From a checkpoint of a small mixture-of-experts model trained on Wikipedia.
Training: a variant of Muon for the experts, 339M tokens, 10337 steps.
Below are experts of layer 2 (counted from 0) of a mixture-of-experts language model. Rows are named router (the router's row for the expert), down (a neuron's output weights, with its number) and show model dimensions 0-55. Each number is 128 + 24 x the weight over its row's rms, rounded and kept within 0 to 255. Numbers have three digits each.
After each expert's rows: "raises" lists some tokens whose logits its average output raises strongly, later layers aside. This comes from a sample of Wikipedia text that the model never trained on.

# expert 15
router:112121148120145093109155102152146102101146153145154158092100114105148119155148143163109093152094160106149141152116148148098098096132103102159097120128143154122122105094
down0:182153157149144106135153154085140115141110137119113156117134134120124137115126174111140143109122120110177117170086147123155147117107107135126101131159131079148119110130
down1:107102141148132185131122160115130124154103135112094123115172145061105126145138126111110136145106157173104111130123118115129114118150113132113121109109146156109144140125
down2:123112081143130112157137135112132149108124172118180152176124132101135165091123164118150148126116126160141141097123163153115130120091109125105126110145143134095165113122
down3:142111158156175186160130080138147151113155125106138113123114128111109133134151108130117147124111159121177161124129125148124144086108121137112160119161095142127124136070
down4:113135145122151085117094119117146162132176102140124174115128162144112115111145097168095146167163142143127089109137137125161099128158176130130149080110140085109134111089
down5:099179135123132120130102135155152151127101129155138123108122133133157133120137103156115108169092158102135073116136100098120151159130132098126113140140102147158122115115
down6:117118119128128115090149083130141107065138138102125108103137092110095114106097150118130120094130163144150130155133122141141169145151103128122115108173132134152111110141
down7:170101076086111121117129138147152179132096128127141137102137117081140139128141108122136139159109116124110118126161122151122132156104099134114137122145084162154113094104
down8:074075114099132139116102126141127127131114153086136102147130153163146127158090125134078106131126103160118103126081158109109147129174136123078130130093157120157129160115
down9:112136120117147120165155106122084128125157103147110109107144128156129126135103155168093129146107103112134164149141111123138134099096119115174137122143126121168121115126
down10:101134130146163128108142153118155150153144100129165185065145112116131127127108092158104160148104105146130097111156161101115168116158078109126154130101126103123157088085
down11:144086151169115132089146146077113126137155119096170158071118071122160111106107111135077126112101149169092129155130133121110164124109090123102153116116163128120113155091
down12:134115099091112144121115115131151143160152149167141104117147092141150155140103124122144098145122088140128140131119142115169153146139133092113100133102119127172124119103
down13:120172044153110118134148115114137144133116091126136157162136108150149153098142099083116124124156163124130165156110099138101131103141121142141125117101134194131161116139
down14:106138133123138138091079142129092110174089088175123161184161099141155127122130133144074115184130120085141150080085121129119155152161101122164146179128185088113151103115
down15:128122093167119136109078093141118126119188100137168127172139130129100121109107140081093091177106148115137151148145123123127102105106138090105162152110135122142151160139
down16:181119110136097096106129095116155143134144069100131119112113120122120111124118087092095083106138122160126132116111138122139111156163115107146105139157097127113140101119
down17:127145114114127148106088146123124128139120097125096121154086096117147175133063161127125103117106124166091085118115137127140149130133099139123092137096140142151144108129
down18:140163134128150139110162112116142114119134145145137120102124099155139109147107113129169105137099148135163169120132121132091141146124089138122116170115108138079113143144
down19:113145134123083136108093163126124151152104133135146147149118102102115127162139124109131156109103154157090085138122153125125122125164143113160110105132120155123097088142
raises: "nes", "n", "ne"

# expert 4
router:111122148119142093110155102154146103103145153144153159092102114103147118156147146165108095151094160107147141153117148146098099095132103104160097119130144154121120105094
down0:163121118111166132163119137142141146114136115174118184118123124128108125102155132115118139176107145111108143097132103075117119143144114139116125138117124112130103094061
down1:111126145148152109143117103136128100144091135129116090090160146123156160127121137129120148142153147069149119170124114109120149092076088098173118140120140093184114163147
down2:157127121133128146095110123111141140116156133115136115122105130098129119115132127106106109185147145119139154196147141097179118117099080159106109138130148129140111122106
down3:147133091103144129128137156146136080126174104143133163151121174156141101156099104115103088121120162097140102117136091125092121055136120165112139132127121125111115109102
down4:099120124144134125127155119126084093125150131131128119134155147137140147118094123125158165107147158091092163127151139139094158108135105171130131125108100113114149167125
down5:127108098113145166108105095107131107120139146123135103084136130134131113126102102155195112128133165188159089157083182138106167108112123121157143109127165117114128134130
down6:115141104087172128142119101098115112143151114103134159194126107148124147102109130171111121128118142093199141151109140128079099160131182127091137113155118099140098102140
down7:118118123111154127140123093112159123108108102105141125175132134140117045135123114129155120122122153153137129161158112110118111126105102155123116107174121094163085134180
down8:084117107118136129096141183113149109183149117098109115085157129156138123134117113104092181127132107124129130134119140110123127129207173087111136128162109145081065116143
down9:096152134128134117143129104102086160148102114142111139163140151114127134076139142164097185132118085074138082129099144140118176120136121159158142114181100107089138153106
down10:122119132119159107116154111124169161112160118149114135122140158127125116143105160163129149130129113128175129086130152128117092101176181148132140126151116133110146132139
down11:151127120082112136131113127145126130139118074114128155163091121162182141141117102134125116158176106122097114080137140158111133157091120164154153154108146093136127101127
down12:081136111154131150150079132154143127099131119141155126100133131156120116103146144152129135070138129104092165138132103115105117149151126111094137135163124146110169126125
down13:129124126156089112096121115112131164177110103119127094132144166146151141134123142134155135147109124183176120105153159151121103089108172130133153121144158142103133148133
down14:135148120211152104100134144079117134120143166120164106000149128117126107126146101109122131180105142163085152142123127152126120147133153155143128122122142150128133133126
down15:124116151136082117181137124108148108105185091133127138161142155108127101116158089161134098133134143080171106119074145160104131117144117129172146146120130097160158114143
down16:109077153130144142145140083146127094144140099116140152168072144147129174157176094110149078188140151133116101105112124084153120076128112156099134160124123103181140198162
down17:114155101105147095194066120153105109147122108114137114138159130163110130119146110125107106148128168148116110131119139090124105107095149165084139206178091172113161161138
down18:098123140138130190135071169165155108139082153143105130134091108147109132128164125138141116106106110114126128121120106078157123139146095118099121122126146110155096150148
down19:109144098135125101130148107140105115125156124121119158100124097162160129152152144109104098161152164149146133112157129150134114095131084096131116100093101154161147125132
raises: "u.", "ū", "us.", "or.", "erv", "i."

# expert 3
router:111120150120142095108154104152144102103144151146152159093100114106148118155148146164108094151094160107149139154117149144097099096133103104159095118128141153123121106093
down0:110183112123130197111104164144130126139136125147116154150107130111190128114126093135096141175137170120102122126119109119118122100115124100127076140161132066114093149131
down1:142124095102165115099094126156093154080131105142160121145164128105116152141122105123128136093103113137139144115151141071110048112117126117148125165075116097100130138110
down2:155143133120137124107107108131092084142124154102096120116133133097130092107151109149117140132109070161109108107137112122183141136152163116113095156157110130161145144107
down3:168119113112104151143130101146157095123117148116153140118141107126141139120132151114124135151180113118156166151115108149126111120143130076098166109147143106161091119143
down4:169141149143148176087094165085120171133083089122091112102111127151118151130105139174140146112154121113142105142122151157122137145148121138093149140145125143121143092088
down5:144171109142084126111114119083148145115118106158164155152109120129102171106137114087102128137125133107135138149125124158118089155113110093078139099122120100087124110147
down6:081108149143146116121129153138121133166181140129133105157131108157134066136112122131178129085108122166140067096115113147131129168062074134114079129121098141163098131103
down7:143139124130125103076156145114173118167108136130124109082144090123133148104157156068153141187118146149139161154150123123090154151135154149157109106161144122127090110104
down8:116102142132127091119129117094130150132154122105154135095154139105161121119137168163144146161116132098107138123101091135099119117115105113048167148100126132101122125123
down9:154137111113121111189181120083137136133137155106139108153116093124129109119170141134151181138138126154096124143110118207156130178107123091123146112148118098105104155144
down10:130139138109113107114131180147133136147148182135185131103105101121177145122130136118101121153130130190108159092140126123100155091149076103155145163152087117108104110107
down11:176139160112124104118097132106127073124152099088141127133113155113110116145148136146135150177132121092089122113129160146166120122121161094132137108097156087147144142119
down12:057116145144163118165125172078093124118068093171106131114115084088070123148111133115086148113143112143112116102113121095164134133137153130139111164139140181074141117108
down13:106157141133090142189127134169130143139138142104152126173158181134122106112167131106147092092107125156144127129135110109129158156144139136137113085150124110150121124127
down14:151156135084135164110121105129173144100109131138150115084159138117157099120103148139107138135125095114162119194157149115066090135109107129102114111111150108112141126100
down15:109106115138147148120114140141112144127135113135105142138175170142117122129125203126127109153138100126147157141180158125114108104151120114100105165107125155158171168119
down16:132166129109137112102122154146150132143113162136148110172149114151122127146091093115139134127163128143134130071132125131142145144089138131070105124178152109140090132116
down17:173104125133136100131138155136121087124105181099125156125129131112141105121181120151123129144115109109095070098121126128157127099166101161148117104132141141103141098143
down18:097126155124142117128130131152134149152143095151135158123140119106134090130099107122179129134126152121091157119101142115169067163107113135097125158093110160129102120128
down19:158102124104095115089133154126116138114118092140126113095076142117109156134152111173141134082112129136108112166150080141109099114063133102129089129119154135121155082139
raises: "ower", "uel", "on."

# expert 1
router:112121148120142094109156101154146099102145153144153159094100113105146120154147146163108094151096160108149144154115149147097099094131100104159095120130142153122123105092
down0:081124102109092149136112154153100136095105123139078106146158116084116130181099135115108150058094129163109106115166131153156118113162131103146108170154120104119154131100
down1:131107134149126143117124158212127179129135174118114083081106162120110138135110110127132127100135135104150133130139110093142130117161149082103161112125152085108092097162
down2:098136183065127148133161128131131168123105100122129123168144144134087162110135105115164133149118104135125151109155137095163105137191114115071151148171157133143087136105
down3:172086097140105151095138116117128153122110118111152106172141127173148128112207113116130128160115148107110161115135113121117137181124087157121132150128144117107141095091
down4:093160096119126081131090092117110133143087121102135133145161109145122113118129162137140128127073147102142123094147063136109144137138115089118147164145126148185148108114
down5:131151092118158102139102117136123096142138114128199130096140152124121142080139144128144119117137146113114128117151140118127133196093129142104105150131127131137113118090
down6:124148104163108137128183131119143135099128136116153133178128070115102089146182111161136116146139125114158149176111118102161132144130117134120116161164110133163137152168
down7:117147164129135156137153077093096133144096131133166154136114093154138096147123103112126137133082105091160107128131132124113145155152087101127128142117104112142136149117
down8:139095154123119124162133136138128095141158152124164099097161106140105171084128090126121072127168140124102147103165112119169106158138140184120159116077126125146143137122
down9:141126148096148143077113135134166117122123123112138136161103128145152124153160163116136124138151101139077149116094122136103087164137159140150149140136107138086134092105
down10:118126155135154146136160086137122110126141134122091104058141168095109134103138099136177063136132135132173134104155108117124190091129141105136144139108122115130142148079
down11:179147175112114107135089137115093108133121116161131124137154159132157103119142151138086097092124116139161116157180144167132119187068156130127153104125128097114080107154
down12:079138142164106123112137114127135143100126157098165125148175159163083138144147170146132094114097150104149112118122141068115140074135124158148136152082139139129131109118
down13:192120113103141110140086112087122134141147119128104139127167121131115111165099120138144155112113130126124113115104094139121112107129146172108114140145102139149103088143
down14:134096131091191133108134139167121112098092089126143141074118156127143114125072110114082144147114103089141101161132100127108111141115137114095086079091115122154146155164
down15:126116120114087108104127124124103137123098092150122085163159103121106154146118109132157131130125167117141128130130138115127132136127115126166093144152072135118126134134
down16:145159097139115135130130151129131129127065105130044124127139102138141136115135137142122119140144125111130148129134122130132170151129101102116151096128122139162112165172
down17:094171118124130147132139138169134086149125105124124177120141117139124119113132131104100127102119114106147096149093129135141105158122112162107116118159133151132132203119
down18:157101137150130129150115141119149150124125122153104112155136094101095101140125079110121154169137133139118107133121114174181111141133146103145162146141137076098136102132
down19:144096110162146149111147116099141138126143138112136122127097139158122113159062096113144158120150083122128103161169130099110127134109057144111127158132159096136153144178
raises: "al", "burg", "en.", "ion of the"

# expert 6
router:113121150122142093109153101153145103103147153144154158094101113105149117155147144163108094151093159107151139152116148145098097095131103105160097120129143152120121105095
down0:128106104123188122118146135095122141098104100173117103149119103114117091119123114124152141118141118135093133132109163128142121133113121202113164152093122069146132166181
down1:109150130155145132145131106110146165130163143098092118117137137156139171094094143138131119140129156119131123182146118156107104156146124129105120112087090105120137127149
down2:205188144110133137157122078133153167148159201123086106151135153140127122118118098121138082138098129130157122101145059133142147165126126132145146122141093178125122111096
down3:101103127111112113127171154125119155161131139130138081138115089103150146097131112115090099117143133140112119116146147147167140148134108124160119141113098115124112091079
down4:133129150140094123133167091132112125117148138161129106141132145111151117124169162110116135132139116155120118115106149102159146153137124119089143194149095127107102158124
down5:114169145118131131158137153104117128139099107067177157077122127153119129143196139171157160075091125106121097120136110121122148147124132108144156093138133123169140130109
down6:102129103109130120149123138146158137130118146176117105093144149153106128150116130139118145132123148180116163145099143142126149109166112121143101127127133180134150120114
down7:118137142080142158147144155127157152119063139124154141170110136106143118122106116154149093142122122158146151118100157121104147157119157117174133130111163168130155107160
down8:114112159098112134144123135152130077127106071133114105152094125143134140145093174109123119142121141100104112134126137079132174101182188122159125110116143132097173170078
down9:068138140099110146094127127134086092118112087122118164138129121141105111152134093114082128130122139127114078132100141120104118137160112091072126149114163138111125122104
down10:136146132109116109116142141123157135148101144110096109109143164123120110165125108105143154153119129136152142156099148140123136170102131124110158194094125129103217154138
down11:127107114131143117122154130120132155127137156147136098130108101093155084120110131137102131176098143134114137166137150134126131067141120117143129169131138138162122165166
down12:169150135131121136115076105119155093163130149135111130075078138134114171120156110150074108123116082134115108081139078094126141131145117157114114143136117131107113105121
down13:111148125104101141144152100150096127131135119157104137091101168130133104125096155138142180118113134147158120138093119123123135105103115125110113151107122134126118146146
down14:159123115138130179104131099130133116130112125142125131106152111124132148171095184109193153146148134111124138101087105118094146153108119135090118116128149093089105143110
down15:105122145107140110144121184107117112179117098108130073147138120139119138147137102114126097104138149129109099128110166124130082111110120142127151117144112131186179142131
down16:114168120102114147121140104115189115122104174118153107103118144075101105110136123144152115170137124170125155106124105155081141119172157179162137085145136114158171136128
down17:139101170120149099113118134129163113141150131144090121136151160100118168177183170143133090105144132098129134095107157145149157143097112131115163141116156141164135151127
down18:143118152135153159158136133090129142145154105121158095112128112131142113123126163142127121116133127125155140112142117132119138113157164120139118137103110163094137119139
down19:147119086125121119162145097154125105095126111111138099132149171125114156145083107131165129107085080133110165150116128072108159123160138132134112147107161112069128140116
raises: " Medal", "ume", " medal", "andidate | Votes |", "ude"